config.yaml
hidden_size: 128
normalize_top_k: true
lr_router: 0.00098
norm: "rmsnorm"
tie_word_embeddings: true
beta2: 0.98
max_steps: 4945
Below are experts of layer 4 (counted from 0) of a mixture-of-experts language model. Rows are named router (the router's row for the expert), up (a neuron's input weights, with its number), down (a neuron's output weights, with its number) and show model dimensions 0-127. Each number is 200 + 30 x the weight over its row's rms, rounded and kept within 0 to 999.
After each expert's rows: "gets" lists some tokens that make up at least twice as much of what it gets as of all text; "raises" lists some tokens whose logits its average output raises strongly, later layers aside. This comes from a sample of Wikipedia text that the model never trained on. Tokens count by the router's weight.

# expert 55
router,184,232,221,224,218,164,219,201,170,209,228,170,181,220,214,208,182,222,176,225,253,202,225,175,214,203,191,206,182,187,183,206,205,228,206,156,206,191,180,194,223,178,299,192,170,192,229,167,195,168,207,236,137,173,199,246,196,216,223,241,158,217,208,276,204,254,163,145,185,246,239,215,160,163,199,183,185,174,202,184,191,214,189,158,184,250,127,213,219,207,150,229,211,201,198,198,212,195,215,187,210,217,166,236,177,161,242,236,150,222,172,244,213,205,188,207,199,163,198,227,174,237,206,239,167,272,280,178
up0,195,156,187,198,194,187,223,182,190,204,206,174,191,205,216,185,194,186,165,220,221,164,226,232,244,214,200,217,182,196,208,214,191,201,203,185,219,197,230,178,156,191,246,215,162,193,224,186,165,187,141,201,174,208,250,201,196,262,210,242,270,225,174,232,234,183,179,236,217,288,167,166,189,215,238,169,134,210,240,189,266,126,170,221,178,216,182,228,172,207,148,251,200,187,171,219,233,199,209,227,187,210,177,211,168,185,147,215,161,214,177,218,187,204,229,233,206,202,248,258,252,202,224,257,225,220,231,139
down0,190,198,169,242,185,165,237,214,197,174,163,166,200,198,186,175,215,212,198,236,165,175,170,162,238,153,102,277,241,187,175,222,190,228,246,210,212,144,226,168,233,158,184,211,160,166,195,186,221,162,252,183,213,230,225,240,191,175,176,214,160,185,201,251,214,214,175,169,218,163,211,204,222,210,198,165,188,181,167,224,143,196,195,231,204,182,183,195,192,218,212,209,178,192,211,168,178,209,248,163,174,187,162,188,181,203,219,119,186,215,222,225,186,251,140,199,246,198,192,211,179,189,119,205,155,181,191,214
gets: "ing", "ation", "ity", "ary", "tion", "ance"
raises: "ful", "ally", "n"

# expert 113
router,240,270,220,208,160,168,208,172,185,219,169,149,203,200,216,192,200,140,186,258,249,216,176,204,206,164,179,226,204,169,195,158,217,183,153,155,188,259,150,187,225,224,217,209,144,165,243,207,167,172,197,233,212,251,237,209,171,174,200,171,207,208,151,238,189,247,189,189,179,257,234,188,187,171,189,245,165,193,213,214,241,211,134,179,228,220,180,189,194,226,220,193,176,259,168,201,183,207,171,180,213,216,187,222,179,190,229,192,187,210,161,201,196,213,232,147,172,185,245,193,211,154,145,253,235,237,226,174
up0,203,224,171,194,161,144,232,212,160,240,170,112,204,170,218,222,197,218,165,200,220,199,171,238,200,171,188,272,200,201,190,211,162,178,161,212,206,245,170,200,212,169,191,147,231,146,212,175,209,148,275,169,197,198,224,142,193,192,151,162,205,220,221,191,203,258,187,223,182,212,209,178,206,175,250,178,186,175,181,162,235,196,248,222,217,232,196,169,148,236,192,185,180,188,201,177,209,159,195,197,220,233,195,221,153,184,171,229,155,161,177,181,184,212,157,196,218,157,240,210,209,151,215,216,211,213,267,165
down0,174,188,178,236,172,202,156,203,216,172,160,214,213,227,145,228,167,184,206,227,136,243,193,176,215,183,215,182,212,171,203,158,217,234,150,150,155,224,209,219,222,147,197,237,233,177,165,253,150,179,227,201,177,189,216,255,206,213,256,211,229,195,199,243,203,220,192,161,155,217,222,197,174,198,217,237,171,223,249,169,179,193,158,170,250,133,217,193,226,236,238,192,179,208,157,200,203,200,195,170,169,148,183,158,227,212,166,182,205,210,263,184,112,227,204,188,198,185,214,190,178,194,158,186,216,223,171,236
gets: "s", "es", "ers", "is", "us", "les"
raises: " were", " are", " of", "tro", "hop", "try"

# expert 38
router,194,164,191,253,199,164,151,186,219,192,196,174,165,177,181,204,257,172,165,218,264,213,190,211,231,243,236,190,187,238,269,179,240,222,178,223,189,222,142,258,199,208,170,230,179,208,190,192,173,190,184,213,183,228,191,197,180,226,197,176,160,180,196,212,223,228,107,181,228,191,185,211,158,187,187,180,174,179,187,280,201,192,224,153,245,214,169,168,210,212,221,199,236,201,193,245,271,205,217,212,238,215,254,170,172,199,200,254,193,166,178,207,291,183,174,189,170,197,223,210,156,181,184,199,185,221,194,185
up0,206,181,191,180,243,187,198,194,223,211,215,185,198,144,191,164,129,156,206,196,184,218,252,169,200,219,212,221,299,194,257,233,203,214,191,251,213,192,222,194,200,194,215,173,215,143,220,174,209,192,213,193,245,152,237,165,199,209,237,198,231,179,236,220,224,200,141,149,165,225,182,235,187,174,190,240,271,151,237,228,219,212,176,265,180,189,157,225,174,196,217,223,165,216,191,191,196,227,136,164,225,217,210,194,174,205,227,229,203,127,188,182,199,187,214,254,164,184,185,196,214,214,177,162,178,165,235,198
down0,164,162,209,255,238,202,211,196,214,247,174,242,213,190,163,193,190,215,203,215,188,237,211,197,194,254,165,221,251,173,190,191,175,188,227,187,240,197,259,207,160,187,201,167,227,198,141,234,177,174,248,258,212,223,165,191,229,173,188,172,204,174,187,290,165,199,191,152,212,204,208,222,198,160,173,125,267,169,212,209,238,209,193,248,205,205,198,167,152,242,180,234,204,178,218,220,182,207,190,158,193,235,200,214,170,226,198,148,183,187,212,206,188,166,252,245,204,249,229,265,211,187,177,241,173,177,200,207
gets: " S", " St", " K", " Al", "S", " La"
raises: "t", "go", "c", "k", "m", "ma"

# expert 12
router,212,215,145,268,236,181,174,177,204,185,209,135,179,238,254,205,233,228,173,172,229,237,203,244,257,186,219,194,205,237,245,161,186,197,153,184,195,275,168,185,242,268,241,215,175,194,177,189,188,138,167,214,186,198,153,190,194,225,182,216,222,226,197,242,254,268,190,252,188,236,196,225,189,224,211,178,164,192,204,239,196,182,179,182,190,186,185,210,183,159,229,193,173,205,178,217,205,236,204,216,272,199,180,197,213,186,233,232,194,141,167,196,179,192,212,196,155,231,188,185,192,200,191,265,210,180,242,187
up0,203,181,192,254,202,156,226,204,191,223,201,177,120,196,196,219,228,194,191,233,231,195,245,188,204,214,215,148,155,199,200,168,240,215,165,230,214,238,156,207,191,183,216,160,151,214,229,176,183,146,210,193,148,175,218,200,189,178,256,184,174,200,149,247,169,207,196,173,192,197,232,251,187,153,193,189,217,176,172,237,154,187,227,157,199,240,194,195,229,152,183,220,255,231,215,231,204,261,193,181,199,232,208,214,204,230,259,213,188,216,151,228,224,181,199,228,204,140,239,231,149,210,189,250,174,274,214,188
down0,197,154,194,213,164,200,187,220,178,186,158,181,173,221,141,185,173,174,203,154,182,179,207,234,185,188,211,155,217,195,155,279,173,180,182,181,212,131,205,172,215,189,219,156,201,203,150,189,165,208,171,222,139,188,181,216,188,166,191,208,215,190,233,181,228,188,214,171,238,204,184,174,229,260,184,161,194,202,114,197,211,194,189,210,134,170,233,192,221,197,167,201,209,197,196,234,182,233,158,168,236,227,215,217,145,168,253,231,202,172,211,198,160,190,217,244,146,186,215,259,221,235,162,182,234,142,170,170
gets: "\n", "|", " In", "In", "On", " On"
raises: " Total", " Turnout", " addition", "stead", " $"

# expert 119
router,219,183,179,226,166,148,132,162,196,215,196,184,159,173,148,196,270,150,145,224,251,207,243,240,179,246,238,180,217,238,218,135,243,221,196,173,197,198,214,197,235,209,214,223,156,183,165,155,197,153,203,187,227,174,178,173,194,211,252,233,199,219,239,226,223,230,225,174,174,232,148,249,158,227,212,193,174,217,190,252,212,215,215,194,186,214,193,184,169,211,214,231,209,201,176,200,221,175,163,227,196,165,264,185,212,183,231,236,165,177,178,246,220,168,183,187,185,242,161,177,217,202,181,195,155,232,218,156
up0,247,239,166,194,185,154,124,228,196,239,185,197,186,200,205,157,222,172,157,212,205,191,207,206,172,223,244,207,175,200,191,125,212,251,232,185,206,209,175,215,200,216,210,153,171,223,180,199,221,129,168,205,215,202,168,197,203,196,286,214,192,190,211,194,243,192,222,187,197,186,176,187,166,166,234,233,218,195,176,214,195,188,233,187,158,213,213,181,163,200,246,247,136,259,194,213,237,161,168,181,207,217,198,192,181,151,222,217,172,184,191,193,213,174,175,176,176,261,156,230,215,243,167,187,226,249,243,123
down0,149,224,252,220,215,217,216,205,200,203,174,192,212,173,239,207,194,201,260,203,222,241,184,188,202,140,212,189,177,222,173,279,204,181,215,207,248,165,199,199,190,133,200,218,229,180,213,191,198,271,187,184,195,249,242,202,178,174,135,172,223,201,223,156,173,194,204,194,198,230,198,195,269,223,177,127,161,183,245,184,190,169,204,262,211,227,175,259,226,191,215,239,224,212,149,200,186,244,241,164,194,179,164,197,201,210,205,208,169,225,228,208,205,231,201,211,191,173,221,149,263,193,157,203,162,162,197,241
gets: " A", "S", " S", "A", "C", "N"
raises: "y", "ie", ".", " |", "ide", "ach"

# expert 43
router,168,229,223,187,168,157,238,155,156,211,194,161,204,190,202,220,242,160,153,239,246,233,212,250,183,178,196,201,214,207,201,202,186,199,188,181,154,216,173,194,223,181,246,187,156,154,207,180,176,164,230,180,218,216,233,231,169,231,230,238,211,202,176,239,244,226,178,225,208,255,222,243,200,184,199,174,145,196,195,186,200,226,151,148,268,260,172,170,163,274,188,221,213,245,233,236,206,250,166,200,214,198,171,216,180,145,258,193,166,207,172,230,214,221,177,194,182,205,221,232,186,169,202,209,191,243,249,187
up0,202,182,195,179,222,184,190,177,132,241,252,198,234,219,233,214,166,170,197,177,184,192,209,232,173,208,220,231,192,175,187,192,183,207,190,164,179,200,199,206,204,212,249,208,241,174,229,151,187,126,167,242,190,159,178,205,208,222,178,218,273,185,186,227,203,184,143,217,190,195,196,185,165,195,240,158,158,205,169,230,254,159,199,146,193,248,167,193,164,212,200,151,244,188,244,216,189,228,227,119,195,209,161,212,236,181,224,170,162,201,178,147,256,215,227,258,189,238,253,199,225,245,214,168,196,201,186,191
down0,177,235,206,197,215,190,198,222,212,221,169,211,197,243,176,177,187,219,203,243,272,205,205,199,196,171,194,196,173,180,254,198,152,252,207,208,206,187,268,185,180,162,204,189,207,201,217,206,181,175,219,209,181,277,205,238,249,222,233,218,146,234,154,177,194,187,166,249,184,201,220,174,184,203,181,184,226,182,174,191,201,254,217,203,243,146,215,197,159,228,227,215,149,217,241,206,237,186,260,186,151,193,129,166,199,143,199,203,191,274,222,205,158,254,186,212,227,184,190,240,176,202,205,139,168,153,209,193
gets: "s", "ation", "%", "ity", " film", " work"
raises: " of", " |", " are", " were"

# expert 72
router,231,235,166,247,186,144,124,138,192,157,218,188,187,143,162,203,180,214,195,187,214,217,181,212,223,166,165,228,246,218,261,148,281,210,165,183,169,225,222,206,214,210,215,178,182,166,214,191,221,189,160,182,161,166,215,198,210,192,189,202,195,270,187,207,184,201,189,232,217,227,208,219,209,199,171,177,236,192,190,252,210,250,171,138,220,219,154,223,205,224,187,137,240,229,216,174,220,211,185,193,196,224,156,145,188,157,199,197,217,213,162,250,167,148,174,173,208,221,229,215,222,203,244,198,234,222,214,199
up0,254,180,217,206,175,220,187,217,231,229,223,204,204,217,203,175,207,258,197,199,228,163,177,236,207,174,193,244,231,182,225,160,204,269,227,181,162,196,201,195,195,155,229,214,182,210,197,189,174,156,158,260,180,188,189,204,211,203,208,157,168,214,193,269,157,262,163,165,208,224,256,165,167,221,181,184,212,213,243,163,228,194,153,201,218,186,247,258,165,212,217,191,224,199,214,169,175,256,159,213,192,219,226,237,165,207,245,179,150,220,189,216,169,133,194,219,179,175,216,161,186,251,203,187,183,204,280,190
down0,207,158,160,162,208,200,213,191,222,156,216,178,235,166,216,190,214,175,216,159,216,218,183,189,229,208,175,184,227,229,184,194,151,173,191,214,228,179,197,136,175,230,177,160,200,217,190,190,187,214,241,195,203,224,204,166,196,232,265,157,185,218,202,205,281,196,137,173,189,204,233,193,183,186,255,223,230,194,209,194,237,249,187,189,212,124,238,152,197,236,188,273,221,172,203,182,160,197,233,225,165,209,177,166,257,198,127,190,206,218,203,193,202,221,180,220,222,209,233,194,280,204,195,252,262,221,168,198
gets: "a", "o", "e", "i", " de", " He"
raises: "tic", "val", "rang", "-"

# expert 19
router,214,197,163,202,218,156,180,177,203,159,221,145,192,216,188,216,257,191,187,200,165,214,193,223,220,217,203,161,218,210,263,213,230,223,109,178,187,228,125,241,188,212,222,173,172,211,205,150,265,155,206,220,177,194,199,242,286,250,209,186,207,191,189,216,212,214,160,238,197,213,168,188,134,211,199,181,188,167,139,248,194,197,246,186,207,218,153,165,195,195,206,211,225,159,239,187,244,206,206,212,248,233,204,201,198,193,193,212,211,189,162,207,231,171,145,191,194,231,200,193,127,208,245,190,184,182,213,189
up0,150,161,203,215,233,190,224,240,137,204,256,159,231,220,168,201,207,180,193,212,234,174,208,253,217,216,266,155,186,174,187,210,236,201,163,139,193,167,224,209,123,177,256,211,231,142,196,221,130,182,166,187,200,194,201,213,231,226,207,228,178,176,164,201,153,172,209,250,234,181,256,201,247,172,195,209,209,190,178,191,156,193,199,208,191,177,193,209,150,194,201,211,205,234,182,223,188,224,258,194,213,191,216,229,216,264,186,242,171,193,164,205,200,135,229,201,206,235,155,256,190,189,214,190,177,187,213,179
down0,157,204,205,222,238,202,224,206,221,162,186,210,240,222,263,171,192,200,206,212,154,185,137,240,199,258,241,187,181,156,210,226,217,153,198,187,190,179,194,191,174,175,165,193,158,179,239,159,178,205,213,192,206,155,222,188,201,187,186,208,199,177,161,141,241,206,204,224,203,163,209,212,176,203,189,208,213,185,190,202,141,180,202,176,221,125,160,217,150,142,251,108,203,153,172,270,225,202,192,222,200,186,225,227,218,174,215,208,165,255,208,192,258,248,195,214,162,197,170,204,208,206,171,221,190,161,171,234
gets: "0", " New", " Pa", " He", " Lo", " Na"
raises: "y", "go", "ge"